Weights of a small mixture-of-experts language model, trained from scratch on English Wikipedia: 10 layers, 69.2M parameters.
Below are experts of layer 2 (counted from 0) of a mixture-of-experts language model. Rows are named router (the router's row for the expert) and show model dimensions 0-63. Each number is 50 + 12 x the weight over its row's rms, rounded and kept within 0 to 99.
Before each expert's rows: "comes after" lists some tokens at least twice as common just before its tokens as in all text; "gets" lists some tokens that make up at least twice as much of what it gets as of all text. This comes from a sample of Wikipedia text that the model never trained on. Tokens count by the router's weight.

# expert 42
comes after: "1", "9", "0", "2", "8", "–"
gets: "9", "0", "8", "1", "2", "7"
router:42 35 29 67 36 66 46 48 33 42 65 61 33 62 47 36 42 51 65 44 59 35 47 39 44 52 32 65 37 65 31 45 58 27 35 31 63 53 55 67 54 63 16 49 41 54 41 32 59 53 58 39 41 31 61 40 42 41 37 35 45 45 47 51

# expert 44
comes after: "-", "\n", " the", " United", ":", "|"
gets: ":", "-", " States", " World", " American", " National"
router:47 55 45 66 30 55 41 47 23 33 59 60 34 79 35 43 49 57 35 49 30 46 52 62 54 60 57 57 65 54 25 55 57 30 46 40 63 53 57 74 54 55 56 56 46 47 67 32 47 55 57 58 40 26 60 37 49 34 16 36 54 55 41 55

# expert 15
comes after: " ", "2", "0", ".", "–", " ("
gets: "0", "2", "3", "1", "5", "4"
router:34 33 32 59 28 40 44 46 37 33 58 60 51 81 41 13 46 71 60 48 36 33 49 34 33 64 48 61 39 58 40 40 57 56 31 29 78 69 65 67 58 62 49 33 33 61 32 36 49 52 49 49 40 31 77 51 37 50 47 36 57 37 56 51

# expert 16
comes after: "\n", ")\n", " |\n", ".\n", ";\n", "-"
gets: "-", "\n", "|", " -", ")\n", "\n\n"
router:58 23 30 47 24 58 54 67 31 14 42 44 57 62 38 36 41 56 38 55 38 41 47 32 59 56 41 54 55 67 41 61 59 19 41 33 47 35 62 75 66 45 46 33 48 42 55 54 55 49 49 59 41 24 48 61 32 42 33 41 50 54 39 57

# expert 23
comes after: "0", "3", "6", "4", "7", "5"
gets: ".", ",", ".\n\n", ").", ";", " ."
router:49 45 32 63 11 70 56 63 25 35 76 56 28 61 33 33 43 52 69 57 22 47 57 32 41 47 40 42 51 60 25 48 61 44 29 34 51 35 43 62 51 49 35 32 23 49 47 40 55 50 47 48 33 32 49 48 42 41 54 26 48 17 47 56

# expert 39
comes after: " (", " \"", ".\n\n", "\n\n", "==", "==="
gets: " (", "S", "M", "D", "A", "B"
router:50 50 21 51 31 57 48 54 29 45 63 66 63 41 47 38 40 46 39 56 31 27 51 56 60 37 49 55 59 50 39 55 47 42 37 24 64 50 62 51 76 52 27 36 16 36 44 62 69 52 52 49 22 28 56 47 40 41 26 38 61 54 54 56

# expert 22
comes after: " of", " in", " to", " for", ".", " on"
gets: " the", " The", " his", "The", " their", " its"
router:41 22 47 66 24 48 46 48 39 35 65 39 37 42 37 24 36 62 33 43 45 50 61 46 51 49 40 63 45 50 45 53 64 27 59 44 69 57 65 52 64 38 37 38 29 46 30 48 53 44 56 54 37 48 49 36 55 39 38 29 65 38 52 48

# expert 26
comes after: " ", "–", " (", "-", "_{", "°"
gets: "1", "2", "3", "end", "4", "0"
router:45 18 36 68 27 50 46 64 43 44 41 68 44 66 47 26 46 58 41 65 37 41 35 36 47 73 51 50 63 58 34 53 53 46 40 33 63 55 67 65 38 64 31 32 48 50 38 49 46 36 67 52 37 28 75 47 41 40 37 36 48 24 60 56

# expert 47
comes after: " s", " f", " C", " S", " F", " c"
gets: "ed", "ing", "ay", "ess", "ind", "ill"
router:45 38 56 50 22 33 58 64 34 46 58 60 27 72 30 20 46 61 48 54 35 46 43 42 53 51 39 42 28 55 37 44 58 38 48 53 47 52 54 49 50 56 49 50 49 53 57 31 59 40 68 55 46 35 60 50 34 38 28 46 57 46 59 55

# expert 56
comes after: " the", " a", "0", "5", "6", ".\n\n"
gets: "%", "′", "°", " =\n\n", " km", " time"
router:58 47 33 55 39 39 44 40 28 57 46 69 44 77 27 20 42 76 43 52 37 48 50 55 58 60 40 42 42 50 20 58 58 27 50 28 59 51 64 64 65 43 33 47 32 52 40 36 47 37 56 43 45 36 50 35 50 54 32 44 51 44 45 61

# expert 20
comes after: " the", " a", " and", " to", " of", " was"
gets: " f", " b", " t", " s", " l", " c"
router:52 32 58 64 40 46 60 56 10 29 49 57 48 41 36 23 51 58 46 35 37 44 45 44 41 55 34 37 49 63 37 50 68 18 35 28 50 53 62 67 47 38 26 48 29 53 44 45 54 44 41 56 29 42 54 48 44 24 40 28 63 36 47 52

# expert 29
comes after: " |", ";", " September", " October", " January", " November"
gets: " ", "–", "-", " up", " out", " down"
router:62 21 29 55 15 42 66 60 38 38 55 58 53 61 39 12 48 64 47 67 44 36 49 52 51 74 33 58 46 56 33 52 45 42 57 32 54 56 73 51 67 48 42 45 42 48 35 50 42 42 45 76 33 44 57 45 35 31 40 46 39 30 38 41

# expert 0
comes after: ".\n\n", "\n\n", " |\n\n", "==", ")\n\n", " =\n\n"
gets: ".\n\n", "==", "\n\n", "===", "==\n", "="
router:42 34 41 78 34 60 29 45 12 56 41 66 44 64 26 24 32 65 49 55 48 41 66 28 65 43 52 34 45 57 41 37 51 55 37 27 58 59 74 56 56 50 30 50 31 55 54 52 56 37 54 52 31 41 54 39 46 32 39 42 37 42 61 47

# expert 24
comes after: " ", "1", "2", "3", ".", "4"
gets: "5", "4", "6", "7", "3", "8"
router:36 37 50 74 30 45 55 51 40 29 61 59 44 59 35 24 68 73 45 46 17 49 36 57 49 52 41 57 43 74 29 45 65 40 42 43 54 56 81 69 61 53 43 56 19 57 37 43 55 61 42 66 40 20 47 39 54 37 42 30 48 36 56 44

# expert 10
comes after: " R", " D", " H", " d", " E", "R"
gets: "le", "e", "ver", "a", "ce", "v"
router:31 43 60 65 35 50 51 67 33 41 60 68 60 61 39 29 57 50 56 34 20 38 58 40 61 54 49 52 59 68 44 48 52 48 46 45 58 46 63 61 54 57 47 37 52 44 45 54 63 32 65 51 42 55 52 34 37 48 11 36 58 33 56 48

# expert 38
comes after: " |\n", ")", "0", "3", "4", "5"
gets: " |", " |\n", "|", ";", " —;", "|---|---|---|---|\n"
router:48 44 22 50 35 47 68 47 39 51 69 72 55 60 49 22 53 51 50 23 44 48 39 30 49 68 41 46 48 47 21 42 52 53 40 44 73 58 62 70 65 67 18 43 44 46 46 55 50 47 49 50 59 61 43 37 40 59 48 24 55 34 61 40

# expert 31
comes after: " |", " the", "-", ":", ",", " of"
gets: " P", " B", " L", " S", " C", " R"
router:54 21 27 42 26 60 52 59 14 40 49 59 47 42 48 46 58 49 57 46 21 26 48 31 35 40 54 39 57 65 39 38 59 28 45 38 58 37 67 55 44 61 51 50 34 47 39 32 45 42 47 44 45 35 61 31 49 53 49 37 50 32 39 35

# expert 6
comes after: " |\n", " of", " in", " as", " is", " to"
gets: " the", " a", "|", " \"", " an", " The"
router:51 30 40 74 12 55 65 44 24 42 66 50 56 53 49 29 54 55 36 30 45 39 61 48 54 46 50 54 62 62 25 55 54 33 53 41 60 55 64 55 65 40 17 35 36 43 50 29 50 38 56 47 58 42 77 18 47 37 37 30 59 50 51 45

# expert 4
comes after: " ", ")", "0", " |", "3", "%"
gets: " |", ";", " —", "%", " —;", " –"
router:44 31 34 55 35 45 66 43 39 32 70 76 46 57 47 22 61 56 47 30 41 32 51 42 50 69 38 48 40 51 22 49 50 49 40 43 53 67 60 77 57 61 44 44 45 41 23 57 45 58 49 58 55 64 44 33 48 53 40 38 47 36 57 55

# expert 9
comes after: "1", "2", "0", "8", "9", "5"
gets: "0", "5", "6", "4", "7", "8"
router:58 25 48 62 38 40 45 37 37 37 64 67 46 78 28 07 41 61 37 48 27 50 43 51 53 59 56 49 60 65 38 41 48 39 62 33 52 41 62 69 58 44 55 44 32 40 43 40 32 56 60 50 39 30 48 31 43 35 48 29 47 38 48 54

# expert 28
comes after: " a", " the", " as", " and", " with", ","
gets: " a", " one", " two", " not", " more", " an"
router:49 38 45 51 37 41 61 44 07 35 68 44 32 48 27 14 44 64 46 44 37 49 58 41 55 45 35 67 39 52 35 47 52 32 52 40 50 52 41 56 62 50 25 40 41 54 47 41 58 46 53 51 49 43 40 56 53 31 39 26 46 50 48 40

# expert 18
comes after: "|", "\n", ")\n", " |\n", ".\n", "%"
gets: "\n", " |\n", " of", "-", ")\n", ".\n"
router:45 34 36 45 31 55 45 63 27 27 58 52 49 70 52 33 43 48 61 63 32 47 47 49 47 49 40 65 65 76 41 57 56 29 64 35 56 47 85 60 55 59 33 49 30 61 38 48 49 31 58 39 46 39 58 46 33 42 49 45 39 25 48 45

# expert 58
comes after: ",", ".", " and", " that", " which", " he"
gets: " was", " is", " that", " he", " it", " He"
router:37 44 48 65 32 42 63 68 25 44 64 49 30 63 37 12 35 65 45 37 55 43 52 43 63 45 34 47 38 71 33 37 60 34 56 45 47 57 44 51 51 51 29 35 29 55 39 36 57 50 55 44 56 43 42 31 52 37 43 09 49 53 57 61

# expert 33
comes after: " the", " a", " and", " to", " was", " of"
gets: " p", " f", " s", " c", " m", " d"
router:48 29 34 79 37 56 62 64 15 34 49 49 36 42 40 18 38 61 49 42 42 53 52 46 61 54 32 40 58 55 37 56 56 43 43 34 45 47 55 61 48 37 21 35 28 59 15 42 50 39 51 46 28 38 52 47 38 42 53 26 38 39 66 52

# expert 41
comes after: " the", "1", ",", " New", "9", " of"
gets: " United", " New", ",", "9", " North", " South"
router:56 47 34 40 31 68 41 52 29 38 44 68 50 65 49 20 32 58 64 47 29 45 50 39 49 70 37 47 46 52 33 41 75 34 40 44 83 46 59 50 55 54 27 46 51 58 55 34 53 47 65 59 57 33 58 36 45 56 35 33 72 41 47 49

# expert 51
comes after: "0", "1", "8", "9", "2", "7"
gets: ")", "\"", "\n\n", "}", "),", ")\n"
router:55 19 31 48 23 62 34 55 33 46 51 52 50 88 51 26 34 64 46 37 37 44 52 59 50 60 57 47 55 45 29 30 41 34 48 39 53 47 60 70 54 38 44 48 44 35 56 56 56 43 59 57 46 43 51 44 36 29 34 37 55 57 68 40

# expert 34
comes after: " |", "|", ";", ",", ":", " in"
gets: " ", "–", " $", "−", " £", "_{"
router:45 38 21 46 21 45 59 64 37 27 55 54 43 60 39 19 44 61 33 67 35 30 56 54 46 66 38 43 45 59 33 48 41 47 52 52 52 46 70 37 65 47 55 53 48 54 29 49 40 44 53 50 39 54 72 42 51 40 45 42 38 26 43 37

# expert 19
comes after: " |", ",", "-", ".", "a", ";"
gets: " H", " T", " K", " S", " W", "w"
router:31 40 30 57 29 67 47 51 27 31 51 55 36 40 31 42 50 61 54 45 37 39 56 35 55 41 35 52 35 59 39 52 60 32 31 44 55 42 53 56 44 59 16 46 39 55 32 35 44 45 61 48 30 28 62 49 33 38 27 28 52 23 46 42